From a checkpoint of a small mixture-of-experts model trained on Wikipedia.
Size: 10 layers, vocabulary 2092, 12.9M parameters.
Experts: 12 experts in each of 5 layers, 96 SwiGLU neurons an expert, a shared expert of 192 neurons.
Training: a variant of SOAP for the experts, 512M tokens.
Below are experts of layer 5 (counted from 0) of a mixture-of-experts language model. Rows are named router (the router's row for the expert), down (a neuron's output weights, with its number) and show model dimensions 0-255. Each number is 200 + 20 x the weight over its row's rms, rounded and kept within 0 to 999.
Before each expert's rows: a language model's description of what the expert responds to. This comes from a sample of Wikipedia text that the model never trained on.

# expert 0
What it handles: Linking verbs, conjunctions, colons. Copulas and auxiliaries after a subject (is, was, has, are), plus and, or, and colons in infobox lists like "Phylum:".
router,197,157,175,242,215,210,182,211,254,177,229,199,167,198,176,214,222,182,177,215,183,194,194,207,184,188,216,208,177,216,218,192,226,232,233,186,244,211,205,183,175,190,221,178,213,204,221,218,188,195,197,205,178,170,237,194,204,211,185,198,188,180,207,243,168,212,180,175,210,179,152,205,205,198,194,177,223,216,187,215,210,199,163,198,182,198,214,157,208,213,194,234,192,203,182,247,215,175,216,190,203,213,189,205,215,185,202,206,216,199,210,220,158,234,177,217,185,185,233,220,190,227,198,188,194,195,210,187,207,174,179,215,205,157,197,203,201,219,218,198,182,194,203,168,181,218,203,226,158,176,198,206,212,175,191,203,232,222,216,194,226,220,196,205,183,208,188,235,190,226,240,180,213,200,198,199,173,188,210,221,222,165,186,202,186,197,177,202,217,200,224,198,181,181,190,198,197,195,189,190,203,214,199,226,236,200,208,205,189,257,182,236,181,193,218,180,197,207,226,224,183,219,164,204,231,179,170,179,192,214,208,213,241,199,223,183,215,185,192,241,186,240,196,201,203,199,199,206,168,201,168,180,221,200,170,185
down1,174,208,203,176,230,183,195,238,189,189,217,221,237,224,202,194,200,173,218,182,172,185,172,219,231,183,229,186,207,195,220,196,210,177,196,209,194,164,207,223,175,241,212,164,171,214,193,186,255,175,185,205,172,205,192,204,204,186,162,206,181,209,224,221,221,235,192,232,224,214,204,183,185,177,197,192,191,200,190,170,213,226,200,163,205,162,192,207,205,161,179,170,174,216,226,197,164,196,222,168,189,154,209,177,189,247,194,194,189,195,201,222,214,213,214,184,204,185,224,211,224,184,215,212,200,192,177,168,183,189,235,166,175,210,184,201,244,236,208,179,177,230,208,218,212,203,193,194,192,201,189,188,235,183,188,212,215,190,213,169,193,184,182,205,194,208,211,194,201,227,181,210,199,247,188,221,232,197,229,185,189,206,220,214,185,212,179,197,190,147,213,219,228,214,166,191,216,185,235,165,168,201,181,191,195,222,197,183,184,221,212,195,184,208,222,199,174,205,219,230,213,202,236,211,202,203,186,220,192,204,206,205,170,193,196,227,167,227,174,186,205,195,187,194,199,197,217,168,207,217,213,172,188,212,202,207
down2,178,197,192,207,205,230,194,202,228,178,185,211,158,217,214,218,199,206,161,179,211,179,156,183,215,148,224,205,200,191,195,168,189,213,160,192,246,214,176,189,194,172,256,221,211,187,197,205,151,180,176,178,143,192,223,188,195,211,230,198,200,216,184,189,180,219,187,222,185,214,170,194,199,197,203,193,213,220,212,223,209,224,205,219,225,204,217,233,186,204,218,192,212,205,197,174,250,209,167,225,180,169,205,200,203,176,223,227,212,228,227,177,219,233,174,234,184,183,209,213,222,230,189,195,174,199,213,196,188,186,226,216,207,202,202,169,215,183,185,216,198,217,195,182,209,177,192,199,183,201,232,174,161,225,176,184,204,208,170,166,208,147,211,209,223,190,209,202,213,153,207,213,222,199,188,159,183,206,201,154,201,208,181,196,209,199,222,222,189,218,193,175,230,182,206,179,234,192,192,175,199,168,174,193,200,202,187,230,222,172,220,234,207,189,184,188,234,195,184,172,180,210,178,188,199,204,183,200,189,204,184,185,204,208,211,214,193,185,194,199,179,211,228,215,197,205,199,234,199,212,192,201,206,200,214,192
down3,199,193,211,184,203,201,230,229,200,198,179,160,249,230,208,252,196,219,207,153,195,180,195,193,162,208,197,197,207,205,225,211,218,182,212,193,182,201,141,206,155,207,205,186,208,188,188,173,203,174,231,253,197,210,219,230,192,180,169,197,200,181,201,192,220,205,199,164,179,231,245,207,212,194,186,211,206,172,212,218,205,203,176,204,222,188,166,212,232,197,238,206,218,205,241,188,202,182,221,178,188,184,176,205,194,205,170,196,175,165,168,186,197,219,218,198,189,155,186,208,222,196,192,198,221,195,196,203,220,244,217,226,193,217,173,210,220,206,204,208,184,193,195,218,192,215,171,201,166,217,187,192,182,211,167,199,177,194,220,177,183,229,185,198,225,197,188,183,198,205,210,159,180,191,171,212,201,198,212,184,212,234,191,211,164,208,200,191,200,172,170,185,226,196,190,223,223,205,218,200,186,179,192,214,174,201,194,191,200,193,219,212,193,186,173,214,216,184,199,199,193,227,177,210,203,181,193,230,199,241,160,206,206,172,216,220,226,222,191,186,218,223,216,215,234,202,158,184,204,225,176,196,175,185,180,241
down4,181,192,189,198,201,190,213,206,247,205,198,177,202,225,213,193,201,194,231,218,209,172,223,183,214,172,178,236,186,215,209,215,215,205,190,195,197,212,213,202,180,206,193,204,228,242,172,182,170,202,225,220,187,183,199,181,176,173,202,195,212,177,203,160,198,212,175,187,211,194,172,256,213,204,187,200,227,167,157,172,199,206,189,161,190,207,178,206,212,189,221,163,207,253,228,172,209,210,227,205,200,167,193,173,213,187,253,209,215,201,188,206,162,192,176,188,155,178,175,188,200,215,240,198,212,226,169,218,194,207,174,221,179,191,188,212,189,200,230,203,181,172,220,190,214,227,229,188,163,206,197,213,170,201,178,195,177,227,216,201,223,183,187,185,209,190,205,193,212,218,214,181,205,225,170,177,217,183,165,172,222,207,197,199,191,200,197,222,209,229,204,209,202,211,213,197,182,185,205,218,181,169,231,211,216,210,192,184,194,186,205,229,175,218,203,202,200,160,208,197,176,189,227,180,198,178,150,189,220,201,186,259,163,208,234,200,177,204,220,186,215,191,183,210,237,191,214,204,184,208,212,205,205,168,222,203
down5,207,213,243,207,200,210,228,209,197,208,208,213,210,231,180,244,180,196,181,210,186,204,217,217,208,231,224,185,255,168,211,220,188,168,170,206,177,200,178,215,218,216,211,206,186,178,205,163,226,221,210,217,222,226,202,233,225,205,228,199,208,223,206,203,202,186,212,212,205,198,176,197,203,224,197,162,196,209,197,211,175,201,204,165,241,189,171,168,182,223,183,192,200,225,220,202,194,178,198,191,203,216,149,160,198,164,218,209,203,192,191,196,229,166,215,217,209,209,197,196,200,203,176,224,168,206,187,193,199,206,245,195,224,193,229,169,232,199,206,198,214,214,182,192,198,190,213,215,227,226,226,207,170,202,195,194,194,187,197,156,218,194,201,195,224,192,199,186,209,161,218,220,190,209,221,211,199,187,233,215,210,201,186,233,194,203,164,213,202,226,167,230,171,184,199,246,229,245,193,214,224,218,173,166,205,177,173,183,184,207,205,211,194,176,223,228,190,248,183,195,187,236,187,199,173,205,209,223,217,216,218,143,185,213,191,199,183,200,179,233,166,187,209,200,178,212,196,213,183,220,193,191,194,175,202,189
down6,213,209,212,208,184,200,207,191,220,186,231,216,180,187,173,244,203,220,214,202,219,231,212,174,195,230,227,203,202,171,207,225,218,166,159,193,178,206,203,180,189,234,216,181,215,183,218,177,241,226,201,200,221,232,182,191,197,220,191,198,193,212,183,206,213,212,227,205,193,189,225,200,180,184,187,184,225,230,191,194,233,194,184,171,176,210,166,195,200,185,197,209,223,193,209,172,210,203,220,207,174,224,141,208,189,182,198,170,215,170,196,218,182,193,157,193,123,207,199,185,190,177,209,211,243,252,189,205,209,183,202,191,203,145,201,197,184,197,188,172,207,213,213,220,233,212,197,178,218,179,182,192,176,210,191,191,217,197,247,242,220,196,198,198,206,193,190,213,189,204,171,170,206,200,175,240,181,202,217,217,186,206,207,177,220,192,204,183,175,210,159,190,192,197,199,207,196,192,228,203,225,171,231,205,212,225,209,166,203,207,214,212,226,241,174,191,185,177,200,222,202,168,171,238,192,174,195,209,172,163,195,217,190,176,237,206,168,206,206,185,205,204,199,204,197,203,186,180,191,206,197,185,218,219,196,200
down7,233,177,202,208,211,213,174,231,200,183,195,194,198,189,192,193,181,232,193,187,208,239,224,192,203,171,205,165,213,193,204,173,203,184,219,189,188,187,182,232,193,211,187,212,214,182,199,220,179,199,185,218,184,192,207,187,206,199,187,174,177,226,230,217,190,188,182,212,195,218,198,184,218,209,165,178,205,224,219,206,211,198,234,229,194,235,238,174,192,189,183,215,203,192,203,196,225,181,232,185,169,155,231,185,242,212,234,200,170,187,179,174,165,186,204,188,209,189,195,211,211,201,171,201,196,189,189,249,199,237,187,206,185,235,192,218,167,166,189,212,179,206,231,181,235,197,164,203,223,190,192,192,200,224,207,217,218,195,203,200,190,233,217,158,224,211,220,146,184,188,197,196,202,201,194,219,186,235,166,229,204,195,229,214,176,224,200,204,160,206,196,176,177,216,228,198,171,176,164,192,233,225,212,205,178,193,191,229,183,222,192,202,192,160,213,159,193,203,203,167,215,189,228,181,191,227,184,227,214,185,206,212,198,182,194,159,217,199,196,222,244,207,203,200,191,174,186,193,220,215,209,179,241,220,221,199
down8,206,166,218,187,189,200,233,244,207,207,220,184,225,221,190,165,212,221,192,172,214,210,227,184,189,221,223,179,212,212,181,190,205,226,211,228,207,159,191,241,176,160,185,228,241,224,180,220,200,193,164,198,206,187,222,191,218,180,207,182,188,201,213,197,194,182,246,188,181,211,239,218,209,225,199,187,187,204,172,195,191,197,184,214,170,198,197,219,196,196,188,219,228,188,191,193,194,201,216,182,201,182,158,222,201,174,214,235,197,209,168,195,190,214,210,216,212,190,206,175,193,176,207,206,233,193,170,205,198,208,207,188,214,215,193,229,190,187,206,179,193,181,193,224,226,213,213,231,222,190,227,223,177,201,199,198,217,212,220,209,207,169,197,178,211,238,209,194,175,189,212,246,216,180,216,212,238,189,203,181,221,196,193,203,213,160,255,210,221,191,187,209,196,168,246,235,178,193,194,206,204,207,179,202,205,154,189,198,199,214,209,204,211,178,171,186,186,193,218,171,190,256,183,200,163,184,243,226,188,231,225,167,209,198,182,214,156,196,171,200,214,208,201,201,224,226,193,193,244,218,211,183,183,196,198,192
down9,185,228,189,206,209,193,196,216,199,239,218,204,197,215,213,244,189,218,173,223,213,211,212,197,221,199,214,247,171,172,230,222,210,217,197,216,233,222,179,210,215,211,217,184,182,204,184,166,225,219,209,177,225,227,196,196,195,220,214,176,176,221,193,205,216,195,228,185,182,201,212,218,187,211,199,183,189,181,210,178,229,176,215,232,205,216,183,200,207,172,153,221,191,220,174,230,196,200,179,201,171,224,204,208,197,187,223,186,195,173,195,214,213,200,245,219,151,218,214,199,201,192,213,220,188,202,182,171,207,217,194,186,187,223,173,230,180,208,206,194,198,177,173,186,164,242,240,205,208,175,169,223,236,172,197,206,190,214,213,177,177,198,199,193,222,216,193,165,238,186,198,176,169,200,201,196,202,213,208,163,161,200,200,191,194,158,176,186,186,212,156,238,193,178,193,168,191,196,193,196,216,234,195,190,208,186,208,181,212,191,208,199,163,202,192,207,169,201,190,199,187,197,218,178,177,153,198,210,171,196,175,176,197,203,219,207,232,213,186,196,163,201,163,212,211,215,206,216,160,231,239,189,179,197,172,218
down10,188,221,250,189,210,234,187,232,187,220,186,236,219,212,214,210,217,226,201,145,180,192,210,169,160,172,215,175,221,208,228,218,208,193,188,183,173,219,221,175,201,199,215,191,203,163,192,174,201,190,193,207,240,228,153,165,200,201,206,158,213,204,190,252,192,193,173,196,199,188,208,219,186,207,211,192,163,177,188,184,192,184,200,200,204,192,218,226,194,230,187,162,208,185,188,213,181,206,214,197,227,194,230,241,201,189,218,178,197,191,163,173,210,192,178,217,193,242,192,192,195,197,213,186,229,207,201,245,208,221,203,210,225,201,183,192,214,238,180,193,184,198,166,208,237,209,183,182,202,236,172,166,204,203,231,187,182,202,193,195,211,224,206,177,198,212,193,215,187,142,166,195,193,204,213,221,187,178,208,218,217,200,196,195,216,194,220,198,207,211,169,191,232,202,212,209,241,196,179,166,177,175,208,219,165,184,205,174,217,215,184,204,223,202,155,223,206,215,206,170,183,217,217,188,195,215,161,208,216,199,194,216,231,227,209,220,229,210,220,196,213,214,207,209,220,170,202,189,219,191,211,188,186,196,209,212
down11,214,229,212,215,183,188,197,169,230,155,169,189,193,205,176,195,191,215,166,195,207,193,186,169,185,190,218,201,193,188,190,186,196,234,162,210,222,169,211,171,223,190,202,198,184,197,190,170,208,180,229,190,180,183,182,187,199,200,192,207,194,204,187,194,243,214,210,165,230,209,209,223,219,193,226,167,209,182,215,183,217,199,242,201,205,211,223,186,235,195,216,203,225,221,185,195,163,228,155,169,223,211,201,194,227,184,186,190,221,212,211,188,220,205,202,215,212,192,205,182,205,217,189,205,204,185,193,209,198,184,260,201,178,194,181,208,187,180,165,200,206,181,214,214,213,209,190,199,196,187,258,200,176,218,210,200,165,200,202,220,213,193,200,199,188,197,203,204,192,207,204,202,177,229,221,204,201,184,175,216,212,202,188,233,244,219,190,217,204,181,185,225,207,199,235,210,181,221,168,167,219,184,232,178,214,192,215,194,199,225,167,208,199,181,200,202,147,164,174,188,177,166,191,192,220,183,179,178,194,234,185,147,200,237,206,235,166,186,184,222,206,147,218,217,201,174,192,203,185,198,163,213,163,186,226,204
down12,215,214,183,236,178,201,201,221,209,200,196,206,188,187,224,207,204,191,200,165,216,207,178,204,206,160,159,205,189,209,195,244,208,221,208,209,199,234,198,175,191,156,185,192,163,193,184,159,191,210,199,208,200,180,210,211,233,205,200,199,192,203,186,213,195,220,207,204,205,198,227,222,216,195,209,209,196,185,175,199,185,236,217,165,200,196,190,179,214,218,229,200,209,202,177,214,242,194,211,164,213,196,197,183,188,170,167,194,222,216,217,231,224,192,206,195,205,212,185,200,235,143,202,239,191,226,169,195,201,183,173,158,207,188,185,245,205,198,208,187,238,167,200,220,174,214,223,199,184,207,188,181,206,184,215,177,213,186,222,167,192,192,198,152,183,183,179,185,178,252,182,215,155,187,181,203,229,195,184,189,164,212,202,206,180,191,260,200,178,192,194,204,188,204,174,177,182,178,200,176,204,191,203,229,159,191,205,192,210,228,188,215,189,210,155,222,233,217,203,228,187,206,216,221,207,210,206,212,171,190,220,197,177,234,211,189,170,226,209,212,189,235,166,201,216,204,199,200,184,206,178,230,176,192,171,192
down13,214,204,209,237,211,201,201,209,169,201,238,202,214,191,187,219,208,159,220,211,215,203,204,207,222,173,194,186,213,178,208,245,169,224,195,217,226,176,178,175,194,231,168,198,227,210,208,224,204,212,204,182,221,178,181,189,210,200,203,221,183,197,200,205,190,212,221,199,234,202,172,211,212,221,218,183,214,181,228,209,195,188,220,219,211,230,199,210,192,216,185,215,207,188,239,210,203,211,242,201,217,187,170,221,180,195,221,215,197,209,166,181,216,254,185,171,171,219,203,202,188,167,233,179,215,201,183,154,197,220,226,206,180,203,165,200,197,206,208,188,208,190,210,189,190,178,190,220,227,174,210,197,166,222,231,189,228,192,209,179,228,198,158,218,196,186,183,173,213,187,198,223,201,218,206,204,183,186,198,211,203,215,201,207,191,208,221,163,186,187,198,170,186,200,193,171,209,191,188,221,207,174,241,223,220,210,184,219,203,181,212,200,211,178,173,205,190,175,211,206,176,156,199,222,181,201,208,235,196,198,213,196,183,215,165,225,199,184,206,151,201,260,206,233,217,177,182,166,180,238,158,184,191,213,256,178
down14,191,195,217,218,179,156,189,213,200,218,179,181,198,176,216,210,208,232,193,198,175,187,230,196,173,196,175,222,217,205,239,200,216,197,199,189,208,224,184,244,188,203,203,193,204,204,195,166,178,219,246,234,196,167,204,229,180,216,173,214,151,199,167,190,173,218,183,209,181,192,183,163,194,203,219,245,252,189,182,205,197,209,186,211,211,230,222,223,206,199,238,195,204,228,213,223,149,168,184,197,156,198,196,195,203,187,190,198,137,205,229,188,204,228,198,170,236,239,189,214,212,198,210,176,151,206,202,215,211,195,210,173,204,204,204,222,203,180,226,233,210,179,199,227,206,211,210,180,220,221,209,192,166,187,220,162,186,175,192,216,180,212,200,199,186,224,195,199,204,205,229,205,221,202,206,171,209,212,235,217,201,234,207,199,211,201,210,195,224,204,224,213,208,211,153,175,208,199,189,216,203,186,192,190,201,169,207,193,195,177,211,214,213,184,202,188,188,167,198,211,195,171,215,167,212,192,188,203,217,207,184,147,207,196,211,220,218,208,198,204,162,191,209,202,153,202,200,232,202,190,229,194,198,224,198,221
down15,205,242,193,180,216,194,241,203,223,192,199,165,198,197,183,236,184,194,175,193,185,200,206,210,234,200,205,189,211,209,223,212,209,241,228,178,216,204,196,214,224,209,228,179,218,205,214,212,212,197,199,212,226,228,174,217,199,215,200,207,194,206,199,186,197,186,198,198,170,227,201,237,180,165,209,190,184,242,187,207,194,180,199,197,201,206,180,230,197,197,197,200,170,226,192,212,197,209,189,188,200,201,204,197,212,227,235,197,224,187,202,198,218,175,206,199,161,179,204,224,205,201,184,220,187,188,200,188,191,209,211,190,197,177,156,193,201,170,222,198,232,153,187,200,212,210,190,214,208,223,193,171,215,186,187,195,194,192,161,181,245,195,220,157,215,196,200,213,174,164,214,233,191,225,213,177,203,202,194,217,217,187,221,211,232,228,223,212,225,224,202,175,200,220,227,203,195,196,191,191,215,162,199,223,139,202,242,218,176,165,225,205,185,200,229,185,171,192,166,257,195,187,192,179,203,239,187,204,217,212,214,100,206,185,182,189,190,210,199,175,208,192,207,203,218,175,213,202,183,182,201,205,215,181,208,206
down16,201,205,230,190,190,194,241,164,222,202,232,208,192,194,229,188,194,219,175,186,221,219,185,242,174,206,215,205,229,217,169,182,209,218,164,210,170,202,204,163,218,187,185,155,209,196,172,209,198,187,217,171,169,215,178,180,181,175,243,189,232,198,189,204,242,177,229,207,193,191,199,231,205,167,221,199,179,217,214,222,197,190,192,192,217,203,218,221,184,200,174,197,240,177,192,181,186,218,209,176,221,195,196,213,206,198,225,211,207,194,198,203,211,215,173,210,164,233,209,234,188,187,217,242,167,178,224,205,206,200,191,215,207,213,210,218,200,159,165,145,192,212,222,188,200,186,220,188,242,178,241,170,192,220,185,181,218,193,222,179,197,221,190,195,178,223,202,224,184,210,184,232,186,215,200,218,226,207,165,196,177,192,200,209,165,236,202,191,195,192,189,174,235,202,214,213,211,196,208,226,241,183,202,183,210,164,180,176,215,220,185,210,204,220,209,217,183,210,214,206,197,206,210,202,179,209,230,237,178,204,205,180,189,175,217,238,197,240,205,188,228,214,197,226,184,206,195,185,208,233,186,211,218,228,210,195
down17,233,210,224,210,195,185,200,152,205,229,191,201,221,223,204,169,221,201,193,161,217,191,195,205,222,214,196,196,176,228,212,214,197,188,182,193,199,162,215,204,198,230,176,223,196,227,241,203,203,197,205,220,191,192,248,205,204,199,236,182,220,204,224,188,190,197,185,213,192,207,161,199,190,175,247,224,207,196,178,203,239,130,176,217,156,190,188,210,216,184,186,196,213,216,207,226,189,231,202,214,209,222,226,195,193,217,198,198,182,182,219,201,166,176,215,181,184,165,208,188,213,219,214,195,218,222,200,202,210,234,213,194,227,187,190,196,190,201,209,172,209,200,204,181,198,192,189,183,143,225,181,218,189,200,183,202,196,213,202,218,204,213,191,188,212,198,243,194,181,200,177,189,202,188,215,223,198,184,215,171,213,229,213,176,147,208,211,210,223,190,224,233,196,226,166,195,185,256,169,203,193,208,215,165,204,207,186,205,235,249,210,179,220,197,221,217,188,205,183,172,219,206,165,198,183,204,159,220,238,206,174,223,162,206,204,207,199,211,207,176,218,174,181,210,202,206,207,227,197,190,210,223,176,179,215,189
down18,172,230,232,187,226,171,206,206,209,227,194,175,219,196,206,191,217,191,215,195,217,173,203,215,187,207,208,181,190,221,176,186,178,197,231,159,201,185,212,203,180,169,266,200,192,185,172,186,190,181,208,193,201,186,218,183,230,196,207,192,187,191,220,219,205,196,190,172,185,198,195,179,202,187,174,184,224,182,185,193,191,210,186,192,207,194,231,196,180,174,204,185,229,189,207,228,219,202,234,209,184,208,184,199,184,209,221,207,169,178,201,195,219,201,206,168,241,174,202,186,166,177,172,228,221,178,188,194,194,217,193,207,216,188,159,172,210,154,212,187,232,194,185,192,159,204,200,190,192,160,188,234,179,202,202,212,181,177,206,224,204,198,194,203,189,188,214,187,169,230,208,182,196,202,174,203,213,172,228,218,206,226,188,201,183,162,204,166,219,179,221,206,200,208,217,227,175,222,203,179,214,162,239,166,213,198,155,212,242,230,212,198,215,220,175,194,194,199,200,222,209,199,238,205,225,157,201,211,201,178,201,166,171,199,236,206,198,155,170,204,212,224,200,202,246,212,170,162,179,171,215,211,211,195,183,210
down19,211,222,210,205,226,191,210,227,241,200,223,222,200,209,204,199,198,197,207,195,215,199,222,214,196,161,231,190,215,199,237,168,199,211,191,225,160,187,167,239,190,182,231,211,182,183,198,204,223,198,194,202,200,226,215,203,198,206,238,224,228,178,202,203,193,208,214,200,199,224,200,215,181,188,228,245,155,199,199,198,188,169,209,202,176,207,219,169,160,195,231,186,208,222,180,203,220,169,190,220,204,203,193,202,220,181,180,225,175,241,201,213,207,200,218,179,210,216,203,221,215,213,184,207,216,218,190,162,226,199,184,194,193,208,186,197,210,194,170,193,171,162,179,169,180,164,194,156,190,207,217,215,197,203,194,228,163,192,177,201,216,196,154,207,190,169,222,217,175,240,153,182,200,227,174,187,205,221,221,206,150,190,221,229,195,177,200,219,155,216,214,240,209,212,189,228,180,203,192,208,227,206,220,229,203,225,188,174,204,198,219,201,185,211,172,196,212,226,208,216,200,179,184,190,203,205,198,195,205,213,235,192,182,212,229,185,237,168,252,192,176,212,202,209,165,202,229,216,178,193,199,211,177,221,188,195
down20,198,198,209,198,185,169,211,195,235,210,194,207,226,220,191,198,184,181,193,262,223,189,227,222,214,234,198,229,182,207,164,205,217,180,191,181,193,206,198,227,159,183,210,227,189,205,211,199,193,166,230,147,167,170,198,207,200,180,220,213,230,200,219,184,225,219,211,214,200,212,185,190,205,196,206,196,198,231,246,208,223,193,183,203,160,235,207,182,188,181,209,207,199,214,243,212,202,157,177,168,209,180,211,212,159,177,205,168,207,186,211,215,177,200,204,193,199,173,219,213,182,199,217,216,208,235,225,214,190,191,176,215,218,175,189,191,166,222,200,231,219,197,187,196,178,202,246,180,226,157,200,191,201,160,183,185,179,194,149,221,233,198,203,199,216,173,186,190,187,209,212,230,217,196,233,197,199,179,195,204,189,189,153,199,205,205,202,188,238,173,199,220,153,188,201,209,222,188,202,212,198,218,187,165,184,219,199,177,232,206,216,220,163,213,224,202,220,220,203,196,188,201,200,214,214,221,192,201,181,206,193,194,177,194,207,198,192,195,223,248,231,218,188,206,192,194,207,204,185,233,235,212,199,165,198,181
down21,179,196,224,205,192,207,205,174,170,192,229,197,205,187,223,218,192,214,142,239,209,175,174,201,190,218,213,179,227,185,209,205,212,174,194,236,185,207,199,207,173,190,192,180,221,185,222,219,169,201,195,196,214,243,183,210,184,228,187,183,191,197,208,213,178,225,208,210,203,214,184,189,181,204,177,213,182,212,199,194,191,201,195,221,189,156,160,215,197,195,177,220,197,187,191,208,211,204,228,234,209,184,206,198,240,172,217,182,178,188,177,224,206,218,174,218,231,208,214,186,236,189,224,212,207,167,220,199,219,181,221,227,208,182,237,193,170,183,228,188,197,181,209,195,196,160,215,200,209,210,183,221,250,173,189,184,195,229,232,197,168,192,203,248,196,176,234,151,222,229,210,214,191,179,225,216,171,173,205,183,186,190,197,204,212,221,225,202,200,215,228,217,238,191,171,201,175,192,204,170,217,204,193,236,211,186,167,219,183,210,211,221,176,196,195,184,223,199,196,173,154,205,202,236,191,221,213,160,222,192,197,188,209,195,194,233,173,213,204,191,219,214,222,212,197,168,207,163,186,186,218,199,200,192,222,158
down22,239,221,176,224,245,242,194,232,207,235,169,206,199,171,186,165,202,180,192,166,203,203,235,225,209,218,193,211,232,176,197,219,178,201,179,241,195,237,168,234,212,197,181,184,176,186,191,209,175,209,224,193,242,197,237,224,221,208,221,203,223,188,190,210,195,188,181,198,187,211,191,195,195,174,244,196,193,219,201,189,190,182,219,216,197,218,224,215,211,178,225,205,195,196,178,206,209,201,210,194,188,231,235,221,239,185,205,192,212,220,149,197,169,210,192,212,169,197,173,225,211,206,222,259,189,190,214,192,196,191,204,242,188,192,230,207,192,214,209,154,170,198,229,184,185,195,169,209,199,180,221,195,236,203,189,203,231,203,229,219,195,185,189,195,206,196,188,184,204,172,159,198,227,191,209,169,237,216,169,196,196,243,196,225,218,184,210,210,190,180,179,209,216,227,220,211,199,213,205,210,229,229,207,188,199,187,200,188,216,206,203,198,179,185,213,218,208,222,230,204,156,213,187,246,206,201,226,200,201,210,204,194,198,193,175,196,189,179,235,173,192,221,193,199,215,201,207,204,231,223,190,188,198,213,237,195
down23,176,214,242,201,194,202,199,173,198,156,210,196,186,189,174,184,188,187,207,221,169,232,138,165,201,151,207,182,211,204,206,226,178,221,190,214,207,180,201,182,232,170,200,209,193,195,183,260,179,203,195,200,203,204,165,193,186,230,217,213,178,225,223,235,221,186,231,213,202,199,193,188,206,164,194,179,198,193,170,183,205,210,216,210,170,178,196,224,185,177,233,245,191,210,221,178,236,231,215,210,187,188,169,199,175,183,183,229,190,230,220,221,194,202,183,189,220,154,223,179,220,194,203,182,252,221,212,147,236,207,217,208,191,196,178,219,196,217,190,204,192,237,174,204,200,200,199,216,228,204,202,226,214,215,215,187,199,213,213,204,213,190,180,171,228,211,181,209,198,220,210,164,216,228,198,191,220,197,184,195,205,193,206,221,168,181,217,195,171,210,211,182,209,187,193,196,180,183,197,211,187,200,226,215,193,223,162,171,211,175,173,202,190,176,179,189,215,203,202,200,200,196,213,206,187,190,180,213,226,212,197,246,226,215,190,196,200,160,209,199,188,210,174,178,183,197,203,225,216,212,232,165,182,211,173,193
down24,238,179,211,205,212,201,210,234,165,200,186,224,211,235,180,208,233,199,200,190,217,185,188,177,226,198,176,203,187,185,199,199,196,188,146,217,172,191,213,229,229,208,200,214,196,204,189,202,232,223,191,206,223,201,208,198,217,196,198,194,199,198,191,147,198,228,164,174,214,209,177,196,173,215,209,204,192,201,215,208,225,203,204,239,199,220,203,197,191,204,190,208,192,192,186,192,218,175,221,202,208,188,191,230,181,224,191,186,169,221,224,210,179,194,193,164,160,217,172,197,190,186,209,234,200,175,200,163,199,240,172,173,214,185,206,210,207,180,203,229,193,201,209,198,192,191,233,178,188,174,221,225,192,191,157,198,174,174,147,210,214,211,233,175,194,196,223,228,236,204,183,221,209,227,177,190,222,194,207,181,185,204,180,235,236,205,203,193,184,193,222,228,197,218,246,185,209,213,224,200,209,169,224,203,178,196,224,185,188,196,223,222,216,174,170,195,216,201,214,210,197,237,213,188,191,190,211,202,207,183,224,126,194,202,194,182,205,225,170,193,203,213,177,232,178,223,213,236,222,171,201,209,199,157,163,204
down25,214,170,211,197,213,223,197,186,219,237,182,174,216,207,196,211,238,196,203,237,232,206,198,196,190,187,196,217,239,199,236,203,217,207,169,233,196,178,193,214,186,199,211,238,249,218,198,181,166,204,193,191,189,211,217,194,175,185,209,214,214,179,227,224,199,161,206,168,178,191,188,212,170,223,193,187,200,187,191,182,192,173,158,173,221,235,223,203,187,211,201,194,204,211,185,225,192,166,171,191,204,211,206,203,195,204,175,208,187,187,190,177,189,173,200,208,197,176,209,187,204,182,219,183,218,223,201,182,231,231,194,223,224,198,224,185,207,157,198,164,205,190,192,174,190,174,207,176,170,166,211,210,194,194,178,197,206,206,203,188,181,182,209,168,229,194,201,207,235,210,211,231,204,173,193,177,183,228,193,199,219,215,185,180,233,223,195,189,212,223,231,223,219,186,229,219,248,158,219,229,217,188,195,195,216,199,240,192,196,217,229,171,177,218,169,209,202,189,214,242,194,226,226,199,210,185,224,218,183,209,203,172,240,216,219,226,247,170,179,187,200,212,211,217,205,192,230,228,215,217,199,218,241,214,199,228
down26,207,200,183,206,189,209,190,181,215,203,226,243,173,208,217,211,171,215,175,195,223,205,235,177,203,210,190,226,193,204,224,199,236,208,217,231,197,232,188,210,180,219,197,187,201,181,225,194,215,224,192,192,202,185,198,223,222,204,220,203,195,242,235,237,213,234,186,196,186,197,198,198,198,182,176,221,250,236,211,225,211,203,209,184,192,214,188,213,192,202,190,205,206,183,205,183,165,184,213,199,206,213,184,214,232,187,179,208,228,164,193,173,250,197,166,229,209,233,216,206,166,193,215,191,226,186,225,215,207,206,181,238,201,206,205,209,257,220,194,222,191,182,167,190,207,192,218,192,218,204,181,226,212,191,204,170,222,184,181,204,223,177,190,182,197,206,208,185,176,191,201,170,201,190,184,162,198,220,178,216,227,228,163,181,208,233,199,179,191,222,190,195,144,204,224,227,199,213,180,196,188,194,198,209,196,202,165,191,180,185,241,168,190,228,192,203,223,206,229,236,215,216,127,194,189,215,194,197,189,206,186,155,221,169,203,204,217,213,209,217,194,203,214,197,165,188,195,211,178,184,213,229,183,237,197,197
down27,218,206,192,165,238,185,220,227,232,170,196,201,190,200,201,195,194,211,199,179,188,195,197,208,202,220,182,255,229,221,224,180,193,213,206,203,202,199,174,209,237,214,217,186,199,201,238,204,188,205,177,200,191,181,212,194,219,198,196,212,192,201,201,209,219,175,202,179,230,192,178,181,173,193,209,183,200,238,173,150,196,223,184,199,180,204,220,170,147,193,220,171,201,182,183,190,209,185,231,197,234,239,200,204,212,209,184,182,199,183,164,228,174,184,184,157,228,172,205,201,170,178,205,221,170,195,219,164,140,192,170,222,189,198,212,194,223,205,159,159,169,212,193,176,201,197,192,191,201,173,196,211,241,191,181,191,191,218,204,192,213,185,218,213,172,227,196,217,210,177,206,198,200,196,192,198,189,195,199,176,214,196,197,234,219,236,168,204,218,204,208,197,196,202,193,220,192,185,186,189,200,224,164,242,207,186,182,194,174,201,213,198,186,207,192,182,186,147,170,194,187,177,181,187,209,164,170,216,194,180,218,157,220,208,221,218,200,225,205,191,237,207,206,217,209,183,174,208,180,186,169,239,201,186,229,216